Below are experts of layer 4 (counted from 0) of a mixture-of-experts language model. Rows are named router (the router's row for the expert), gate (a neuron's input weights, with its number), up (a neuron's input weights, with its number), down (a neuron's output weights, with its number) and show model dimensions 0-63. Each number is 128 + 32 x the weight over its row's rms, rounded and kept within 0 to 255. Numbers have three digits each.
Before each expert's rows: a language model's description of what the expert responds to. This comes from a sample of Wikipedia text that the model never trained on.

# expert 11
Description: Punctuation in data. Punctuation inside citations, scores, stats and units, such as p. 194, K/D/A, 4/–, apostrophes, colons, ft, °.
router:143096195150142124142105136109087156149132166167173149112131104069184103086117110187143132156177141085139081157088156118122124065200106116105090120127111130086105143120205146114160122155093061
gate5:122110153077150081182150080120109084072060125166107129115137111103137145129109126128121115121213128132071086115121137152154177100134118115111087192056166188078133080171131139174138162135105088
up5:152092143123094145115152136049156138181104111102101086136090096124137142212109166156128166148109135131134143100118164121123105136183116127087180116140099098160137129112096175089142184139142200
down5:136102148113122183234123132085140095118093144122137116164084165147149135109192080123064144108101154137155097095130198133096078085147145178165124153171116124117116160078160113140120155098066145
gate6:103067092106175114084146156172099143123224146132167113117123160205117119103146143115155099197117183104176139145112126126156144133113156167118114123102156140158169132119126137137133112126159087
up6:125150105119127110132130111151075095112083114158108088099125204146132183130081169131119137156106176123142176140135157080112125161112167105117173099122101125127162158139126115107142135117133119
down6:094215075158193117104089137087086164107072127081162120133142105161184151096097128080146151156134051098076085148114146166161142110086104092109109142110139082132166121199185129114112127105115106
gate7:133088117153076121146144126134111153082103101181105207178146111088106206093107178135095142122128149104159159140077137146099111153106099058128161126120092113128099077156178179150122206147179105
up7:081084098121121182082099145119125099154109113114125135223145102147131112129110156158082179098202081115074148162088080163152176091143092136139106088139145161125055139119151117127154193141117203
down7:147201146131110117127179101190222090122107148134159194070136172104137142115162106160130117107204125149152136121131182153122053105130101142080150141102090167130148117207095090108199037113141154
gate8:136107096141117168132155156123156154119151126126088141147144092161159115113096141147097159183138045131124160134126163134123152179119144132123138168185140080141079104123126176097201165173123164
up8:149121145062130171166125091121106142135102177121094167146136109116125142152114133128152127093107088113121116159185066177133074065146062157135115106077114147159165169103144060099129170129172122
down8:117140144087178149115092151116139100149098150158129127109089124140125134063141117115097112173146137082188119112115153066116135099121196146110049109088131153117104163147104122104076185151162189
gate9:078082136134166126137089154155099118051034126118145108104124162111160101103140127131129146150155133137105069170144167130106097169119159178137117134091128098154132098109125159105076110123112124
up9:160136112155129146120060123139151124159115123110058050149133085156152145129122131154109125138137135131036145119146132155123192122147106124156070151140073152110154136130111107122150132110122100
down9:112149110114127129099170178134153143161131115147137091129098230170075147136136143123118105180158111133152122100115123151136127121061112125226060048125066120095181193156124138158139126149139142
gate10:117132108099134162120141106131108144102158119137101151117149168123177130181140196103100163122070047142130127132184170140102149150123050123108116114173180185138163122148171137127132110241106117
up10:087059101128153132174099126089122138156138130087129100168181088149105081114147129134140120121111127149169115141109113158117129133200067140183094147191096148077124081116133138161109176142118111
down10:106105129159154149152190161159104118088104166089147099131137139128127164105149117148073127098114124112107095124037134112093182150143111118122132126159066060133117049122117126103131121105149102
gate11:066114161117145140097139151115120156058169051192157118120122155145170118139149081128143101145113126124126129164128198144152154065161099104123100139145097125105138065133146127091136161111126179
up11:159109119129133083089084082161089120174083152139150128080118119142152098135191116122152112147166125136116147187188160110150031167127135141092115085124122044119139160183188130169152154144130134
down11:124181148173125121128123146120158086193157159139084199136153143097117101149154150087134128139160138114148123155182101109107091129107094131152163079115134129138111189095158132154190141108159085
gate12:200167121179079121165161122115122139124114176113136143133173076116171095147089100168091065118150194169096096131113122115108106178149163143112127091163152162110134096104124108142152101105139104
up12:106078098121146181118155091074093140161138104159104114123150136071071129124102149130165176113142087101152205121148145135124124078190114087176131137099149104158117203169094086110110088113108140
down12:178132122101116090097151110120175132137154129156161137097097126103101107164162111138110123173067165171159171123139130130169098114192132138199224115079130162174100096143131109156119095207148114
gate13:158155137148121130147172146149093192175129204091120126157138162140129179106104150132127151132125117151165124133113148088094131131125079081091043109155085145099137107121125178103209163154079156
up13:142214140187156149118110120126127118129137105149161144154117090144177056164132107115078073103109074151114178097147085137101104103137166113122137122168177131112153158100098128157150147144166122
down13:186168163131124121137138096119183172152125064122107158127123108147055142183139125115149130069159125130184141095131080110106073157134085155152178128144175069115141172154129128152118136155153094
gate14:070110146129061119167138188149068150158156150139091124124162150158187127115119106156171166151101101099113151144118081099165143072132142138176141121127118129137153119147075114110194135196142099
up14:091151099124157139168094134145073076116100145149150138147106156101100134089110130160068161169086117113119137208172174126152198146058117152119131062154200151148141096123103132149054091144110188
down14:185181120146144074102097150083226093127148129112116141087132110111108110110049147114132189113178046114125103109152097179138138125126135121182148075120164117145094138118147114076080105122183122
gate15:080113124112104151056103106139170176107149108137065167137107129123121146092130111190102125167119113137104098174132137060127163134160111123198099141060190138142159154151157127057192185143153115
up15:142143104128089134184108107132119144125072190170149095155161116130147108170170125135088085128127113094173162101097197104144106131135133072156214177121111109127139127155163181107161130109133162
down15:126116146075149100108162111153101117142159126078192131149143172165096150096137179102067152120184087134131088083131176186099125142122148177134093107072106167100157159131147147077131190150111164
gate16:208114163116133160176122130121114156126141120096134064141162127044060118090143074150127168115159166068144136159149120171197145119153088128146173044169151109100120132132129103139176164169100137
up16:129138177105107147161154132137094105117152141109093135156112148172116094127163148178145162155087148102119176148123128076105109093136106118073146144130069126116176153120158138147124174137141159
down16:169048113150174158180114177115145159162120099118137139113074121096082124119171128134126098170135164153151078124153122172140067096113119107146109213177128132145145204136142116113163159088067108
gate17:176179206123164129140120142154166105122164146158188148186161153060100185164145088094123133154124090089085168115130092144128138183130085086129176126101116149127114118133125144164119175169177160
up17:146153213115134039144155118107135122120170191088162065182132173132151161076140190149145150114146077067139115139119143110097172166161136142099158146128146165138100130143142110165115126164163108
down17:150122147099131155107114125148179147109123133120107183068114115159125098086110130187088146095098136091202111118153130109149109152131150127123095070180105109141166126036096123153132103106133137
gate18:153145164105147102113145154170178108167132058068128144079150142148156124156131120177157081131132162115086138149118087140128114106174152091123131127091115169108162127081137118090130100105140123
up18:113116107157093166082117134083135130115145109154150171096108127154130130196117140123064155089135109118177144165153130121174165144135132146163124171088135105077168113146081110172119162125200086
down18:149183161096185141182108179147073098132104158116130074111088105157060152085083149113136097120095166181130138131124106077152117146123129080123087131150182145169134128163131122124160132112153095
gate19:100123179088123111072090125187078134156173153168079106089158133079134098125065131168112071082130138142140061102134134158110101151091104137075106134113179150127097047110131091109126157134135167
up19:141137148140205138204156055117120185136085145145104106136095083124106104103131088108153138212118151052137169145121150135062124064157186161118129120091151124114155107170055173160127165092129079
down19:185155154207119103107109122098133125118093133127150117140083143146126111109176092126169142127133118125124116095144172130137201157096115168078109114095148139170126181124191164141136064079096108
gate20:104111120124064168149169097139104127071137149154139100172131090146145112199095152161109116088176122100097111137134165140203161109110116153150156137160075140095129128075143138154157151187111062
up20:093157156129125166122131104110086143102085101134138146142168195087085136146128138108145114143104139219187101075074143169146138130153079151125143089113140165069134121145118112150121155076179119
down20:153093109153125134119162088129183094152181137118126124094093053146137116121109144080096159142095126188084110124137104088124099070095125075075058130113056182144124135102111139168128170095113101
gate21:099165147152107129091103179110034135143179162155156145111088155107127128118167091170129088162196179092125112132095102157130172131163087146175154136123142125149113111099148187086091165180133112
up21:096071160164092186175133118154110132172155132120116097168126096143101143121113181104096078127110126103071110088148165135121149067131133161123153103117144114056161178104086128109112119105169129
down21:138143109075166144123087094155152125141124114125151109144166137118166123111121109124133066090134215051183127129107138108135147159118137136146153059123184180099121115127125102085097100156097146
gate22:174141173137088120144109138123098130122147148108117103118142131119103061083117081179136134173112116130151102120103103161190093112191153122094106169146156119099170170133169141112076175136162119
up22:156101137151155103089138169140135114100129171118100147045119120092143097104135163130129165160134177108115162073118135110131138105178102084034097146078150095095106132080149109072135105140130066
down22:096148197122143091081120152115129090085180120172105152127134130143063157105139140213137144084133158077130132076081129147134148110086127105183155060134143108135120183165086164148145118131161169
gate23:087138164161096100176208115127101130061141113113094113127167136103148118133099103070183099107137108082119118178176140221158151130203096111131069102181143116103074143120133108104102094131189176
up23:110146211121126112096078137106075094113129194098106148089122151098106127126103103092159141090137128115126091159105098131124095121124153169117156112161124128087155096103163121169123156179088131
down23:095156127192090098100113106090095054145071145154124152112064193105168111043127114089143116096111117146050146093123154109121149077089135087103185121131133121153160127160079141167071136145151074
gate24:130113081132142149080076099090057081044135145141106142135141101098126167125172125154188084136154151131112146165109155124132158067095155138094112201154084124125154149120160121165159107189089125
up24:042093120154110133112130132168214160167116142153124102111165085131100124172121180162143169113159105095148114133172063123187163149171138092100117129153098114077143129104150097137152112144125072
down24:095110149109110115136103128142096164151186063101151125152157136157119121154142160111149108144058122157087092098118124111090108153108071151097164116110117166119090113133126143131139194127163149
gate25:122170141153132099091112203080131192124124145091134090156092104109098089089130192144113182123192165064144098097141159134150152154171081123120124109115146107174153160132079084117155137120158135
up25:073097107133133114167146129152129142112139120169179158101163185153174091072172129141136141159201099083160152164130158124109117103146114171099147167113116167135091170098136106112122159121118120
down25:168100110131085171160157112152082063055122153186176157104129107111170144145173132138128117120090150101103191110090157161130156101098151102107153110126142099100189128192166132132116114135086121
gate26:215078084132122159164111146113085199139099102143115161112111139120158094124125088114156205153142107089094120115060126173154113149117122110182142163112112130106110111190117117113165106184133129
up26:119119107102086113149169080134071138169119131128194079113154171125199142086103146155060143083094106131145088114164114140158089158139168150132147074112174178154130106177162184123156120094089109
down26:157096146126133094154097156125189135106095093166164110103093131130089137096171149087117092115112114107055144110110083136143151156169100137119133133118108156127150137084154141195170147090173187
gate27:148091120115150097151127121137098073086202144103140125160107166147150130170119093190064108067113097171160092171143070121135093086190130052127083126102156122139159140086106146132102143110162057
up27:065110105141129097112136084096117091142150104129085088137108126107157117133165094187138095120181089125135177176072122148120141174093040154139110100126134074122148061136127118179112137074086117
down27:170161137091079168097084153165119104113100120140160170184102167089143059110114125104134155135143095127155167115121086102101159169157138164115182099110097168205163103165148123093103127112180145
gate28:107136160082125120125088104145092162157158171130095180126100113076095150113094104113086161170105123127155153146057132093109156160133153129130146116159052134086119149069136100120144126142184154
up28:151112137180122140129190093077107118125117120101111140187134159073139124191098152091206121180117130137088131086131085129119090127130126093100124096143129164108100087145163148138147140120134093
down28:107129136089125131173105043171071111103159137110146107083121114119170099135157116119113134180097157141132125125140109129133135079122177114128132118127163137144195131133147088141166173149138136
gate29:085098142141120130093103140074116178187155128110112181120107070114137103096130176091101143126119182137133100113110128135113151180109124153041133136139171083101115130114120072163064159121125113
up29:123114201127073120151083152180110145088107117154125134176088123108102136193170069148147127135172131164135103153099130071083162194147120147092155082127114169136103124146128081171122091117143092
down29:099091121077197150129159106084128104092131085130144132094134119147119160127125133154125077145085166109161170167073186126189149064114107076121110161173090134101136062120111140139130114158129099
gate30:096096150133165174103165150160121232074109133107189167185158064179044149097092119179117145154178146118170150134075109143109121092142103153146123094154166129138081133137098099085105128190189123
up30:200120136152111096118067170155097139090134116142157116145096139123138149147118073159149120107164138121149084168091143151075126140187176164177108128122128119084185124085112146094151149108128102
down30:079145137106047083083153095138076117160122086161138126145116122133155132168123060157095090162148081096096159080197157177114117154110146153185094136060085093114094109090086101132153135108053126
gate31:148145097115102182145106115161080092189149091086152169069121108105163118133099133096118083157143117088113065145186130130129177139112142125044116180118144163134116102172131153163122202138068064
up31:148153143115158169168088192103149155107085163080098121159127132128116138141148072106087127100093140179102146117148119152114103188137117127064154114094125084125179167110189122119112110146128082
down31:122108137130119085129161119106142115144176124110117102138096111116095133142131202114092111224081173112092120095107154173104125088203140089157158086115148138158146129130126095127118169149134090
gate32:163150140149139195141133131167127160180123142164151162122159106131164155130100096150162118088124147113162112169105069142177134080120191152127064115123114122133125093118181103143118173095158107
up32:135109178091074049147157103105101079110135146131072129124136186143097150106061153121096147121123051141141122110148126180177123126146057143139120097117114097142123203090146127109206101121159141
down32:152118180126128154149148085132158117091092128153094142102103097132122170139152138100120154069093169110139186150113156135127062085120106123060170148099104126177136119133129159139144103067094137
gate33:125103211163170076129137103080086105104159115135163115117105109109196158130076141142114114070130103185142112111054117155124130101138139142058101175069192088161145137157155167087162123176111084
up33:045154194114096155138151155123129132141099146125144166121164162159150087110156047189101091119107130111111094102172116118113099106157122065134205168170124119061086157134161153094177146132151111
down33:159129124108131105103098139161105101094181162090154167154111119144118117111152095087148128207123117155148076139155115142105198151129115104113081152067145136130063154141130086140122103048161116
gate34:184134138099182086161147149111108175131119162050178139131157133066173100100153173178168124130152159105125092100156118104119097107136060098117103112151142139092147160119201152135119135103102159
up34:198118155120123127142107183078160090200185157142157143170127104080116141150117168168153100150131107130130174130106131089118108101078111161132155099154179137140146153176163178148110128094175166
down34:115112126178165151155159199129134104166174130145179157141110142140104105155115214149109122152131102088110207163172123120105087166150115146138103148074126132158160134134135108116087129159169145
gate35:078130084137158108120147149175104180118124149099099144124110130123128132138110161158113156138176143103117107114168140109099094109150151081116077144125114153122202190117127103071115114166138132
up35:156084157110148099100128128119136122130089117143206170131143106062121167191090120142095107051084146104074160148093152153103171136163125136177119107116202144165122118139151153130159149150155074
down35:177151123167105129126096115172118142100151158135120123127117062104110113152196092112097150102134104099076125082169076114199090157133064139189098099134119147137150081120138156183121141143115157
gate36:171084139171118090156110133160131138124138157110158146112141152175062141100106167138104131139176097122176086116137084109202101115150132155160154118099087105110093135123167128140097157188124153
up36:060144065104150152074072078158130054141169171192091068130061119142113127125095116149146079069175178160108180120177080112160137100145107128124138131154170117084083173111083146116196109124114162
down36:146170130144160134168090103113172132155095084210128097104088096164138148151092093116109111107126144118222111176160123168189113130100147154107105095184117114125139146080110091127062122177133132
gate37:166127162138095153114149154116108106174174128140146077105034111117076062170091120138143109147136113141146108130146087115110115130153140122080117161131131085055091134172121102133140118136130115
up37:117055126133111074098125144092114132143130145108184140143103153108107206089138151130103156108149149115071161153071137187109194073144142189197097108103097119129162148137156173134123119079144163
down37:192096178110124086126093102104134164056141130129106120170198173158092127057099120193054151085112140143148159135131115109105093116085161141070182080078116169133126155148144157109196102107154046